config.yaml
num_hidden_layers: 10
normalize_top_k: true
routed_scale: 1.0
norm: "layernorm"
attn_scale: 0.125
lr_head: 0.00865
Below are experts of layer 6 (counted from 0) of a mixture-of-experts language model. Rows are named router (the router's row for the expert), up (a neuron's input weights, with its number) and show model dimensions 0-159. Each number is 500 + 25 x the weight over its row's rms, rounded and kept within 0 to 999. Numbers have three digits each.
Before each expert's rows: a language model's description of what the expert responds to. This comes from a sample of Wikipedia text that the model never trained on.

# expert 4
What it handles: First piece of a split word after an article or preposition, mostly consonant openings like ch, co, f, sp, as in ch|allenges, f|antasy, re|venue.
router:503500515482514458514520498481511513474489567499541566542522527521489504503535503465493477518460494469498514490539481488492479521510468543485494495472525468476479524514472469495531490483493470494527506499494482501515514484492447538495506518477511470514523485485446471512520447485515473509452527509526526472550506534482478506477509525495524487505502530488519496480517522523452529512519526499489505514510510495482519519509457542478447499460498479459495488492516436497515566475493463
up0:497514403460504523501458498511484523525513472526505506512523474519515513490521502529508480535463497476522531500477484491527477508490454540544546470466493513528473510482518486533489464488487514495512505479509528465545515509541491528502495509469462503453521472461482501503522505508508535499505527467493478531480478549532463454501483530485524512465545514488543482464509481489466523513466475487480527541525518467471514514487497509501521499521470534532510490489474491488520478535469493
up1:492542481549507528507467522520482527498476532533472499533506491503505521502512533481493497455510539513521491479525519492512421500497518507485451500470488524541484474505468504502533500487474509549503493494472456528496440475493485518497502435493512472460501474514493485525524509458516526455493507434541538459498525526480475519507507515502514473477539538493522476487520490547513488451503495508502493485494469493483496501514461493540478489461545509472529491504476512530495534508513491
up2:499508494487429515480481539497483484482510478519508530513522483511536518477501484572476503517498487472514537475475497489529522525500495494511510493485508458484501513521487428502471467499447499542526530510536518462492514466491486492519494512510518505486514485502474473515518488506513484534476551545506493539567506520471527503508537497513554483494526489484487497496507474536470568472497482500487503489530509486480487503485462499500506462500465561476464462518510456469505522518539487
up3:549546499504511500513471491495501513505478564515524550508505539503481514529499476521517523492524490546486477497515460494474481537492519496457477546536468444515466536504512433479498521466511519529502498519530501487490452517498537445500467510495501528525470539500486524474493475526506494520477471510521496521512519481519524508471494479516467482467475470509480496536521474493466434491490512486485539521495483498497488481466464499491448510486542468533511512491531472472495491486528512

# expert 55
What it handles: Sentence-ending periods, colons and connectives that begin a new clause, such as but, including, while, though, as.
router:527447467486531462477479506511505513504496549473512552509517533512497505477519440475491461526507514502499501486517496446545472525525475540466497490499459451471552489537469498443546485519498478502530506486499493521459499481499503511504492530485547460530518505526511512494503478491499512498469538454516486484521493517500505504464523499505507490491501526489507542453535523518479517530493503465493503565524473485498510482498493530491510508483507521508531531491459474478471537504475444
up0:499483496522497529509478446481525528480487556447485507472524526493508469476517483487471484525467519470510507464470486504478538515541523497534489512494505483499503445480546434499535504512519491488495491505505481461490476511540470491476514515504456475526502474570474476507481499499476498527504533466499480469492496499526517547465478515464487529541531507487508568498499499516476511495478548514526528487515508465477505484458504543521515505507515550475488477505478496520466498469504530
up1:536498471481494508546464517481425505495550507483485510469520495475487505468495499481458531526475479487494519518523508498485521515525509497470505505471506555497542522485504523483499490528431496523482486474472474567472519481500524515505537534493599545553504493537472492485500510484546549522465503478466516493499479510509466520483478504513505473486482520484513483529491483495522506517471491456493516516506438490514488481461472498484500522519512517514499505476510503480486512492494497
up2:521502519482493482488475523446475526505528517495443490533507511469512485490523504508474486523508521446487503519516493516483486494496502465462503572496530490544497545461464522507499498501544504499465483507492480515462522476520478447528490531512514478529514496562452502537521508509531501504463507492528527524501496503507482552469505518470554486496469467501537524485490502520516505511476466465475525449511457467507482511540496498526468513488475470476480467527527513535500472492532496
up3:494483498508445516497467463547493524497502520503479485498491463498555488509523472510475506537491483493516508522518490510534494528524576491517516514466502529512499484449479493498496488446548522502458498509464505485491491497509511514529499532517531499467511531526527526441462522481501462523474521528432532506465479480501490530437518490517499531471521516528509496502458463526535446506520501514523461520488495453500505478455482505510494498488455508494522514505521471479496499496522499

# expert 28
What it handles: Colons after field labels in infobox lists such as Type:, Time zone:, plus sq, km², slashes and bullets in geography and area data.
router:489499455497509485484549531537535501511495545465556517504504498531540521477514472477497450534504501492475496519495513519500513495472529535469520472505476493456518519508502484495507486531479483543484506497514456513486506510491501469514494520482537436522550506518475516486516469505489514505495505505501513496514508534483485496497546477482519488515504460511528504481529528511436510513505477446464522514473522492493493471518486548517462469486482534439498515478479443467471523526509436
up0:519580476445526499500500503539485487488476506482502497489511505539468498486470469507498517551513493484489503500510469492538511458512502513445502478507505490484540472520532456487501507514495433532507513528542524491457501526494497485528447489526514505484492536505499467496492501503510500501486538498520486484500523475484573519495504507520524523511477485488518517515458474524482552495465538495504514480457508498473465497484509506530513481480490457481531506479452478548501555466476533
up1:519514513506507483476524463517506490521505544486496512508513486544484441536473484465503515506511483477476544479561495500494525492455496475521532529500524489497477450477489485498465548514491455520496502536471486502528489482549510477479504506499487482460505515487472519517488512535511524526501518504508527558482466521443503519509533480504500459438501495540467505517501484482468525466499549483541470497494476485517524493495481534548511499486500527452523520523478505532499472505468447
up2:530534482475519481499501533554477484459503491523456502483520553524519510494534476521488513526435482505460502480513461485483509474536536529475488502548468497521477514516513526510485457531480460536472498539509437498477487463463492503488521491484508516495527520476476467531495513501511494505520528512461522522495517491505467535499524521461519477513520496485464532445514531516493551465498490484510494522498514475506470484548480534506505496489460496488534466514502459515513510461510462
up3:483434478499559504447506512496495493499504485481499520504460496495485500425526486518533460506496484505463504496487485478459496507508533489493522519540535506527463509540497473559494540500518531543500489505523482475525501478524547517517499528500476498501510495498453521520487505462491555515497526466530495515469512494534533473525486528456507519500544531483466478494523492506466559502501506494469498510511499539489496502514459508538484504466509482514539485516469467477496481526471453

# expert 41
What it handles: The word of after a noun (age of, area of), plus from, including and such; also the r in larvae.
router:505474539494528468471517544519509550512518519475527546500493513521467497462508509459516462544483509464481475501490498481545524505498481530504533522493461484430481480479462458483567478506519487495506503475498517554505524475488461506519464491472521493489531520528499514487522488492461516502469542477510503492512507515466490544554542477477523497521507515476510484478518511507465479512433504483484494536503493468498486495482510505492478472492522511478534532513499476488515515539478452
up1:507481524522497492443455559465497524535483499471519446483512506489529519523505512481472510503502527466489470476526479527485498489471501501510504478511498516522484470541511527496544462511511458505510513508524486501564487491482507472489527505504450495471503524519476516484524501521551528507462468548514470478497507489520499467493511532466503440502469454510478539536526442502498506501531557499487517545501450554481486511481490480466490524511497503549507486498495492510468504498500513
up2:497535523524549478526534521490520538471519498505509519510489507451477528482481532471476519514508483468517511516497445518487510505521500529485473524480510492496501473513519474543525535450478477507521489521520513508497559485480497495556490504484498511493508580516472488522516508502533536483450467497495527503474512468492531485510499512503519472503513503458517473495490486419476485485490540468476501499491521536472467452472517506526445520486512489506489467490478500477517488478553539
up3:521463540561496514500510551491535527494499474510507494472475519521464469496481521478477518457528487505481496479519503466508520461503419534492528498508507483507516478565468519518509567507463508532497492476477472496505514529504485523509475450519532517519493532472502481523510484516503498504445465500522479478506487504470500501500481473514520513457474526586489485506494500462488528517521504531502515495546512524488435497490485513486502519476526487478490499505493477524480498488544510
up4:497520487505489481425532475487490477518492538528490496492460502503501491552504512477514472495504470455515503545486469528462488485503509488524504534463534538482506492534488498539501486483516502494525456476451500502531528500515527486493528519500468522476492504487546491490526451472540462524464492490505533527513473509468487503526516506506469490552508492486526507490479532437467545508496481447496547488526451492502489464486511526521535493483550511497501456530484507494478513483537507

# expert 54
What it handles: Word pieces us and les inside words, plus Port, List, Paris, e.g. because, endless, useless, versus, Portuguese.
router:518531509514513502472530526499538519506491493481527497470482477495538512496501501461501476534509531477518548461488491500536499508510498546504500467505524466458541525483498524464525498506480518506481520475500515495479520467538460535499466531447545466496546519532479488516546466505495500473491512501502467472507464548526486495472477491476506463520534485520498551493511500476451513512509498461489574530480498519500499493499498525483469546500512512444536469466481475475490534494499466
up6:547460536522462502519482490510505489513521473502480515510471513491459477484485526498528513518496495448523507521480493527553523501525527558478531489509466500528469496499464496473487500487516512490527505465492534489529527542526493535493494519500530524534541474462502477481474491555444473467487500493492496502516503496553490500453474459470493467466514483507480419503514525472518485494468482487521523519527517507534468507531516541526487518478511499450522493468503516494545475502508506
up7:509506485419504504490515494485512446472526485490471510508488495510456521487501499476514489540457504522470523462529507500527523508474545444467497512505492535492528479458523509488519513502490519524466518510497500486465498477483465501529564470514507459519509506489464524499544513479530491510516495501519498516511493474450471513523481513456499478512505411531486516444507458526509486469504463507510544498545501535477504462533501508516531523502483518493500531483535520505483492494512510
up8:550449505548452506478545500482521493498536504462520516484504499486518534491504481523476514539461510523511535456560542491522509487502484539512484452495530482487533525512519503486516501499475513469459533513478511526467484502497516505498496540490484499500526502497526510477523516489487492503525504504489482459528474506449507473487469474467446518504506464469481502497516480510461512487551474490538520532539465521538475523547498482487441481507515481486506451535496503472492471541499506
up9:494493492489458467462488465498516494502455528517507449499452519510500508542523542509539533530498478524505498479500472491469529462524495554489485502504507464500525496535488540511501544511480527499484495518518518506498506446490514521520473517521532464510521534530496491489474465540531491510475553493479538505529501486455475467476486501448527513510519519514509514502492474470467537478498531465471521487503475503493507471490501495532558478510503492534433501538491473519475523506452482

# expert 45
What it handles: Pipes between table cells, colons after infobox labels (Genres:, Sport:), list dashes, and linking words like named, called, against.
router:499506476542497489437560500511529513511498524479506494540484489544536490476504464483516486554513487471474508484524495472546474554475514528486501487490446474486511491544454490485521485517500514501494508482468491524497530497476470488497460518472525472541523539522524511511518449502489493479501534487520555478538506522532487497491485488494500514503522488477502503450539518513457531550498504493497510548483483504550488518533484507492477474483507505469536516501457453519490536509510467
up1:470515497505509484517516460486508505533508508509486494479493488502435525478504471463550501473490503498530536522560477486546521515500512470478496426508504513474503465483478463481506519501497530512496500501483480491519488465486468510525498532501522521518511497500484513524500553510512503532490458484486558477435440541514494473472484498530495515520488477513482486529516439513498515539495508511490488570473462510479536457509523503497478508508510496517482495512470495535481533558484498
up2:529532477495520499522524494455492489513512520457500478536535509516503510517498490488512496522513568493532493514517506463547500517545515508496463519464564493476511489491433494500524478480558490485489449556495491528488507518490501505533488483512562502509495506470493541498509530471503486546478539508488503519521486486453489478507479538504523529481515521479513527457496519455457507518485514445486498481473456486485522469485485488492508499474534535480469475486519502509513522488456516
up3:522535500508509501499461514453499515503520512474507515502483511500475519534494450498489529507516471486537497523550532439527523519515506505484511479520531496507499473472485503509512517529532515524491496503490474461476515549507488478489478471492520512472512486535504446472529513515508478487495441508464470527531491508485523449475494540514504485542456522531477535504545469487514529542516497488513484515477495505477476502459478509438533504523489497450470454451500474518498491500511438
up4:456555486530524526482518521479527490479483496533525463492510497474473511476506504494430551479476484455521494516490470512480501478452481523524529482488446516480465481515501469513524503512515490529528475472564533487501502496549523469509488528470496523542508515485511476474485480503514474535518521556542519519506496499495479463547483504505539509504491543454498519472523520518508481510551474498484514515538494484493477498471537498471516500482502468499483475508503453518543506505476482

# expert 26
What it handles: Possessive determiners and the after prepositions in biographical narrative, such as his second daughter, their ammunition, its; also pieces like se in Odyssey.
router:481484486486528498437501508487526516518515538480545517511548553508500518424493464458508468492483508509480513513504516507531467507464508529464532485491493461487501517487461493500511517506514558520475542468511523539476556471497464502490468531459534489528534515501467490480536460504469446520470525516507516504505466542517492490530503449461511502500545516496502526510516505473501477513521497489480487546523509522528482496495477496498481520492501485472531489494466497494536537500493488
up1:499499501434499523482494456537484497556511465478504501500488497510486556541473512477512488502526504485523461530535523431554497479568481531500504509503466499478502502510461492464513513461513502517513510534515508522489483486509478554492469522498502494517493488530521483493518510474479477485531436499520506494486487527501503459479486535453527503483487507486517535466470494478509461537510509511502481498471443475519499517463459510493519492503533490542526500544523512509525517495454508
up2:508526419513448535457453442518500488502510520521500531504484489467512556496494498474504482521527511476517506525514519502515490504501488523520526515483523483525480506505493517503523521483534519532455454491518489472494464496474469461486518484498496528464506493488515491489529507478508525457520448513525550497522519510495471515522508503457506512510519495524531517478508467487466518495482487501570508489484466575510480505513503505495538507503518530493494468452466466545482487490541469
up3:530490510492479520546483522486511452458525520520480553504462494488503507498489464472499487500455517553512491498478509490481485473545476483518538480511506466455479513482488496488467516458496524484492461535503523511496514517486516508506531494516506497495481532519475491495523465526483492507455515519522480528490516492471446542442494429497464473508546527483554538480495508536490489514448498484460474514492501538569509473492473518498514514506513484493533501512511509479516474456476509
up4:513497435517477519477508530505521514488461515472444507519517516497518484482554473511540496506537482521494510467509483489544491460514498539461531472469526488446474514542496546486520532501519513500456499497493485514467511515490509469513511499472495524520539485550498514497478470531518500481480524484523526457486460506476497502528524464493497450497498505515509576513514543531464522506500492503477524517521483490435441499513504525505494490485494485502517517556491482491486521505501468

# expert 6
What it handles: Verb endings ed, ing, ated and whole past-tense verbs in biographical narrative, e.g. studying, led, received, used, demoted.
router:500483513495512485457543520513522498465529529491525507558456499543509524470525448495468494510484498493508465496528479518516503538487455523483492504505504479484504520515476467445523499512512491494499512494491471540525535487510484520534473524469550514529498508508489484504541459497458487485464526508482508516538507512511515507479510483489544502515536505452524522470544479528487490544483493473440510539485474483556491509527438518489460485484510533500509517485450479504489528493485461
up19:548445581507534471514494471501484448511491464483516483510508509529514527488483462489459528510499524473501503492508506503537502522497460504479522482478498485522476448477480496532542501546477495539443493539498488542487521455494476479496552502511495490483499458514541454502545508524503471496469519504489481499515540509507503520508500487497490494444479524493520518540506534467495519503509493458484509475489488522483497496514447516516486509515478524496513516515495514453539524517495443
up20:500460511504496498516522486535501442500445456526465482517486504494490484545466483514535493508532516524495486484577479490507537514519519509480458547484456501496461506477490496492477541454494475475475487505533495492480439517491520472517507511500507471484484542528486493499488480476486505509498503476530517486516442492488528526465509493558506500512492511485522496526531477506493513517493516504490516561525487521518535464492431512513520502524494511488555484508509539518469512452514477
up21:477479567472516530498535481476499467503499509540524495544498493508506503456491466518469497464520505511484541502501491503547507463558544487502549528506467509522513505500491461483484502464497527505492486508491488531514487480444532450472486528518474497488505471487471503490458500509482486497500496514494493472490522484494442518497501510501530506462567475455498503487494509547501505528427491495543480477495461548508474508513461514506510530534450475512538526485495514494485511480490500
up22:526510540462534533508491523518526521494492508484487543489475516525504520513490489474474481459470525464528517484488497501490478522488492491516547493478459523515492493528512515500489494474504448481494487476439472522486549512474513522528544499478479496525468521504498528484493491528487567522490489514474480514493489454463475535529502511464493477480558487523546484537468532514524512506478477508475465484518540523530502515518489509495533485473551543566513476492511503482478465465471480

# expert 9
What it handles: First piece of a word split into parts, often Ch, ch, car, win, end, can, as in Chiefs, Chris, carried, windows.
router:507503475505512449498484537494538485481472522467515524534510538536477524509518508472509482526538485501491538510458453501498508530475458534497491492478482499474491508490467460506511493487490525523468536509510449523476520454522475510554498546485525465514527517478488494485554461496467505480455546510524504485514509551499507476511488519496543518517533512467567493460510514516475527512512493501480513541500513532511496490529469544484488511458501479441500486475482480515506507484478483
up1:494501508549488482497487513487505513467497546529478531500525474485496494529522519502478500506500499499546505574494506540482473473483540507468515503494493503493527526503490465542512491506474489545499520452501496481502522514543551526545470480465507514528488534495466521464475494529515459482505530509470517470514508471524490512475458513536479515467541490496513532502492482529454504460481483444492499507495497538494499477443454540486523528456473476472522475526488460498537516497485505
up2:561472546464538514503501511481516533490519510521493536500514537512500508510496510456490482507494515494448489512506508497465480522481524526498522462536486481492520500526551483484518484451528510502490493497489495499495533561541506470497517481472505517517501490445413503527430507485491469500446493506452468491498495497545446536516511528492509522504523508477528500516507495483533523526487504501504483490526500544507496511477515530499470497516506505486533493458437480529524515497470509
up3:489490460537531500491493519486483507460507505540530525507493522504517496536534482506520539544548492490474474515503488476530491501513509501477481488490540476525492482481512479496491478455454501505490542496509531526471508477470505475533517514516498486524503486488511508535519492512546564478477561497469517454519485532522487495474503503477485453527504489532512495522518485491438552480494481462460538533530483505462491500455444520466461501490479491452468482487525530491494520524482492
up4:508542483496503499472510463483538509491483530492490498538512515524439522514438522473513481463503498528510504539503502465537514534498479481500474486519442491501511494505491437513481492501476523511468533513529492515506524475499518465452495484511506477519496497512471506470491463519555488502485523443532492499547516466514517507496484488534569467514512490505542524505490506499483523527522487486486490519519467508537503515475468517486502520483532477497532527413506518517537467534512496

# expert 22
What it handles: The ed ending of verbs and adjectives such as died, enlisted, Green-Eyed, plus ed inside Spanish-type names like Sociedad, Oviedo, Multimedia.
router:493509469503514504495524468494497492466476525471499490508480517522489519500504473496481465492493478505460543461500495499512515539465482529451491476521499446482544557520470474482491479492480525499496508505490473522473512522514535508498482511464526520548518533523477496488496438494459472467491487497490557503566514525490500524474516491485540489533514524462526533449539510537499494551510510503481522519489490482522492491549476530483484549482484509496473513477465460501488563498488500
up14:443501497508493515471534520506497471498534524487457510505512529510527491481530455512526475506489442509470513498499509530451515515480501494515500490522482528517526527468486477462485510471499516478434506582447485516543528471512507488525489512488505515550492480469507509495493503473510516528488481484461465517492526511500534492529474447499495474520493493500483546456501500497511485474527505469487491513496506520501526500543497509507485444536543489447473487471501507480492572508483515
up15:526506481514519503508478465497506435479551456517515492523518474513497525493512498485513482519473523486458475475471476515478454537457489500468517485489509506472548529555508524495520515462525500516488509513540538492488485513514482506500505484494491525534500526520497524467500471480502425520502539523511512508517461491517500488511499502506473494520483512533532504501544551528540534494570484504460493478458509466524498527507513533518475506547488505473458494509484449469489463507469488
up16:514522538478502488516460498509492505508539471487455487554463486502484515507480527523506453516479508493487483490471519501453511533537468528455475517508477514486474485522486504473510473494562517445482464486488537535535494505490518496503500480499510495522536520488533508513504447516525499502451502497495514545532540488463490489479489533479554507458483523549474473462494526493454515521512518483491527533497526474503489539472486541469531504523514498557497545513500487496479506499474476
up17:501466524499482496491479484491521564517510491524528516476484528509480508489494439488511486514513500472458458515545516522501523514494464490518511507508455528546521502483486485507486485499476501524525578565493526525506489482534509479470508503501509506519536431536523462528478495524518514477474503446491441513483466510505476508507508517483488486540503486470462524492513522520524488475458559517520531514488493512538442489486514505501508491487515499462490552471505490480482486493494481

# expert 58
What it handles: Narrative verbs and their ed or ing endings in biographies and event accounts, such as worked, went, used, became, served, crashed.
router:508516508492502447462516511518495487463506521438513513515458518523483509482516470481484491515483487503494495493527482494501526527492469531481484509516477459521482521512506448491531500531510518528479527486487485537482519475514478525552482508475561497537527527529509465483574453513453493499478517470485526507548521509466497508490497491456533514520521507474525514475543494540459493509487503496482496533483498477536494493523435515454494509460546496493509514486507496530485545512464484
up4:507530496478481466471474477508461466478543505511543463524498496573509532533517465503517503489446454491498485502521468473476524496531513486469519517513502507507494532476541530509507508488503542518473520480494486486489516472525483493520491448481499499530510493500532434483529501534489426520484484471508498510491558491492483463512494498502458532517508488483534480486520454491521508525517512515555535468459487512487527527468498494503489504512516497471471485528521538532471526535511490
up5:499527502494480533551476520523507471490524549450487477526494522485520494493564470496476518525445491504511528532528529458493516517512512509523505424540497490462484464460478504490540473558495561471538478468517513463484505532503492507481455431497516496519480481512466526507511500493492507525468525540482499505490531486486483472512503474512508517517476498524508498476473530482518486467502495494504512516498497471513511513462512479537482507476522487532470532490538526514509530505472525
up6:562518476485540505487417505494500483541515453500489494482500526430491509504496515469551512495495545495467502493491544483516517511476516508469510437465500535513522525515490536496528524501483522498509537500551477491494528486513514510466548457497472457502497545519447490521472512522511513520521489485515482481479478496486518508499502543484444433530516503502492500525506471529492471488516498505456511518495527503539503515520532492501479514515489481479491518484489497463509531480516501
up7:514541486528468505518469517495492540511546470553533463507538528490523508482511502483528513498497494503464518536555505497503523523484495492528502529436505500536483499473504508454478503474516492536489474488498499487490463488512486445477459546488476525485512535504484538507521486457503500480497459489456499485535512490459520454524489475443539504521514507509496483498488510495515528486438480454556470499539495484482512501478488493505517504512502500481507448510508507497501539547489547

# expert 49
What it handles: Single letters and short pieces near the start of words, such as sp-ir-itual, Gover-n-ment, Com-m-unity, and word-initial h, m.
router:501523476490489477459516499555519493514497535512525522530503559527469512485506504463521456547512486517457523483489481476501471483440491518454502496512504493484495489519476484509517472506506479508520496519488508534514548488448494493460456507441508509521533546513470494492537445476501501520464521498520532462551503509489515537532501535478513485517479513463503541473511511521475524501526498495467484538531449522470485527471484514486478510471510488501517480493512456486469523533517479
up0:523508487502539501476549473521521482504540518501500533473530516498510534461468466474473540489478544508489489449503512500494539502479522472432496495503530522516485493489518531506517480495542474510519532533538488474483495522509476539497493492509511514554474501459461509497485509505471477525455518554506487519521556453461506508464464539566500503520521477493517476512504499547492473507542522513510499487513509506517494484489475483512497473510449504495538530462522491514467473483510499
up1:492534465554486509542510511504485495533474457562483522486451533460515487471484522463520474489494478518490494484537521450511476513489501497502508478454509532515502483494502483541503474474495511509501490519474536553500496515490435503487498527479536505459536502468509474478488498493516540518474528477473505465533514484512544495463495468504481516511501534527458513479533565499503488488499488498519528532526470484503471526498494550449509523483471509483494479502528483522508503477515446
up2:485510512547469486536534525534514495498516525499515502486494507502501549503486528489492568528518476526498524497489535469511449476524567535500536512448466511474539485474465455556515479530499493472523482520502457503448519491506448487514501510513504511519475518499513531475464479502531489485507489455516521478524509508494504536526486489520520507490482526495516493516487482496487534456528488467488497440494505499492472512526516501501475522474483448506506472463469498489503494429503519
up3:535528441467506506542475521514507498494516512520475510534459539484487503519490501475514459539497515501543534471494474511499476496478512504489506501467520483458452471485489432476488533448530489495513477490459522516490497477476531516490498515477503517497515520518455494526546477479490507510540448479481514524523503487557511507502530504478558495505483529512522496490478519474477505472503492468515511538517555510457563473501496509490518506489489498506508524494498474458536524492540545

# expert 19
What it handles: Spaces, hyphens and dashes inside Markdown table rows and separator lines like |---|, plus small numbers in sports and results tables.
router:494507547489504499471518507506544490496507510463506531545495526491530513461528475468544473510464531459491553470501469490537486495499488543510482479510491465481536516544484497508524512503492511510506543494499518519511498486466452518522501495467528467551539525526501476494516450483434503478516472505533485507514505523495502521517510466468516470525511522495501517434514489489455498501477505496474513520483487500490496514531470541467475512463542520505521480510471480480482533487508426
up3:484483505511493517478509509541535498491484525503451558499507514510531452419515506518527496500474507488452494488454503433490520512519422541483525465505448498509481502533467462487504475537526513439505487507510524503533495473502493547509499489505500491458515520476501535482519456521515525501515496459505482500532518485497478521461499483496473490494447512485503479509554498462478514526527546484488525489523499501493500501520499516518500511498505486486498490495487496433505496522488469
up4:520474553494511500508477475501483504501535484471492546449502516457512475504468478512457463477549510528491521446554533450507508491517477517526542483536491475523512510527482498483489491486521522504517487506533490508486467521481540508535479496489455493521523505491477488515525472525482473470512497503500483479500491546494493495538530506526490542543523509481541513543490456451473468490511507521465523488481473491515529528485516523503447517514488546495551460487474523490465510512472504
up5:500536501533497537494550553542516478501516505502517535501516502502512500505493450458507496541495503518495562494507426476493523550512522554521490477512489534486496484507473519522489544504536473492490447506479485520510518483488521464501486487480478457477476520516514479482518487472524487498484467511523477471521509492457522488487514509537486466461477484531532501540488456500518476506522473522533552476535489474518510461501519465473517557507517490474488479500488526469491478499523469
up6:483509468492473495496500489481504547513517540516491493496487454547483521526496544477437550480480475542511509494499512525493477531514558520522501483482541518487524471484480503502491523530531519492529459532483491499544510501468504515447479491486522512519468490541522520469499471483476496467505490494534520486480488504528509512486470489525506512504477526505491481440462425530472468506464521459487518516471508517511496489488441551493518494532511485505507494500534513505542493548495528

# expert 42
What it handles: The words to, at and modals not, would, could, can, will, plus the fragment ot, e.g. Kyoto, eukaryotes, did not.
router:511516475547508449460495497534494497513493490474525520507538504521507472498513499475532487528522517469518533494505471455528457477457478551510508504483504456482523509499475483479506485569477517513520511467493500535479527499548478507532492502468512516510545555544492483540549485521460503497448532482522475520536452502483516515493507498454510488496509523466523517483460499517454517538472486520483501505530507510516480514483467503480462521472525495495503510493480464534507525492482458
up0:530488514520524514513524528534462486528547544472435481520508482478461482476507479504534516479526481471516501528440513463510502495489512513487510489477492559500502503462460499548512507521470461534526505504481472518479518489516483522498460534501494510521489500514513516532472504458490489500500468474436466543497510513522521519498487451503475451514522493501524510505510530545488444477501475518518541493500473503519469489539527516547541491485524500510473507481482482476455516516483480
up1:495450507497472512506502454542484508470493485454499471539554497478506474534521475456521483499520553493506522498476471483509539520484481472516489487494520464512472455540521487528515505520504480533490528478475495487472533487515487481524510503472515494504498525531537469495545479474537518490556489545508532520502476498543503516506528520494468442498477467544508508486465479473489510500468476530513487476523510517519508486465479502456487521466551501499507497478506534498491532481441465
up2:460513529469520504532509506532473541522494502545515501518453513479447500539483482478493468489495464504548478500482507469499489517530491502540498532448477497494479562485506510493507521487512469466485459492463533514489487488456496497525491512506447498507514494571509461544536481492483463534504511457538523476505507516527520526438520487500502474493503511555469566472505536507515516489498461505496509529480480478516515512484476497479540507516523480492526496479489522466497494498502500
up3:521519479490459448472503549516521513521511498488520522498508513512522480501553532514490526541483511464507562504551492419456503490444476521526508464464484492520501497483515472514502542506495493491534526486502537498509547509500493510502506475489454514501521514533489455510513511475487488487470521497474463496531497481445524455521533469479503483512476495471472513496467472517507489504500490531480474505533523464502539480497492513479464518511487506502521479488493483539538513507455444

# expert 25
What it handles: Quantifier words such as some, many, several, both, other, various, the of in "one of", and "time" in sometimes.
router:498482477464519478481531511520505556507464538483559516511475531514504484503529430447507501517550508498472495486494506470514524534530523521489541480498438450465508510487467462501523511501488488522501494513531525543493495494509496520497460532470546456518513492502508486519541477482474491497469514513502518462507526525493499496505477506490531483495497526461526497494552521550503494506489482452475524534504517490534513493523487492490457510496538463510535491490486475491503501527489434
up3:456466475506503493500528488494537485452515502467477544503488531484497475489531523446518494491464496506483526487529518500488537529482526508517451453543493535504479468533535474525501443504480497488489507495541525448468476455532496548521465491477498496475511494467502492508486514461539504510525479477510512511492546523492543465506514513510525473529498497563501534501560515542484497470472513560511456490487474509499480483500498501478529489507480513494525496503514513538500496503467501
up4:539507474497541489472526502548485511477509509508517493549508509451500460572505435509509516516508515521522514437533506491515519465518491495484541497475506496473495528477494501482483506463487523507487496522517475479494494474457506531517470446489528491456504457531510471529542508511491522504458521478557507492492489513538498523521492483516433461521477491455506472514512507497459502479498489487466496512484486518523535529502468528504475531488492522484500472519453531469478523526498501
up5:509535504466514532518437507478498497517495536507485548505492493531500544532477494496489489530535546527485543482474516483473511516458452512505530491509503496499494514487542512522513499470478505486527453490467500531484514507511510490488499518491534485485493552461490489482489491514510555479495477490503513488490527487471508475519521508475479514497482554544518437465468503450488504481474487472521520501472520524496510540452500507512455499483543528527526481434510480525460508461489542
up6:462468527507511480507509491538515533486458523472520478505478501524519495543476519460502486518492508499438539481453503455518493489535487498474496523474551458512541446501493477564492519507523493502518516518511523526488532474506475545535519499494484528490509499510475475501538521545522490488438483494495459466461498465512442481473473503528531478495490555528496484492500509468507500477537508496462470495512492503545519544486517487478520495499536499500480498479530504481514504515483528

# expert 35
What it handles: Articles and determiners before a noun phrase, such as the, a, an, this, its, and adjective endings like -al, -ic.
router:471531495483548438481542505546535516489502534476520518528520529526515497460521462457476464482481490494484495484511505509533471541492495530479545543517482432466501495470453481487520486541473511510514488486475535506478535512517477541518497530474500466536529512513478459513524478465505471469454510522495498496531507512506499509502502485453509493487531544476494507481540516510469494548499459498480481535518478477533525503500483501528496514499501508507479511445503504497513536526467496
up4:467469556482528467510440497495553480474504488460487507501551511501492478539519521492485493503497493447470472502553500521505520548499488505512510513516494513511500494461440488491534522555485499516474498520534476486502467519519529497465481546510515529518511495538508509534492506478487497496463480512510533531488517513477519479437465464483500507505503491530503534479472522504505523489507464494510471485553491492478508427506539514519515519461473560481528485467505503514508492488486503
up5:509478477514504522504525485485521552476518476485469471530476500504526542480529499526479504496532528526517495449500535487525484446501509487484538524458502484553523494506522449492494484533549510506527477499509480518504521474464464508531491477510484471477474489470502546443522491509497496468506488504500489498545465488494447498521515518526498525540516531465521494521495497475470485430502513474502505492553484434489516516515458498534502465494519506500523499505510494489470558501460495
up6:527499503481539497490515483508525548540483509517519544519487515487519505518524471480529492478454518489455483450557479478475488500513489496473541514483426463519474577490472499498485534469497503490475463532512525458477493494533489520501484510498532492495512476499441508497506509503507498516517518517490471503504484493497495514473508500495489466503480535494546487476469569522461550504470501499458484526452495467496494506534471497550506513490483489534520512455503520465508506485489481
up7:489523527499526441525488515510474465503536481519446461544506497497518482529521488501523502477464515506510514504523453493496470481494538488469507502531525503472492537508483458501507524510509494481514498507500516491482516465440507487589510460479470487520495507469469505558491472508482479535483515548502480487497493483504514522515512502505523502480514553451486444531487516499475507496497534533465497511451538515532531525475476514510495533452517497496471496498498527497506491557495534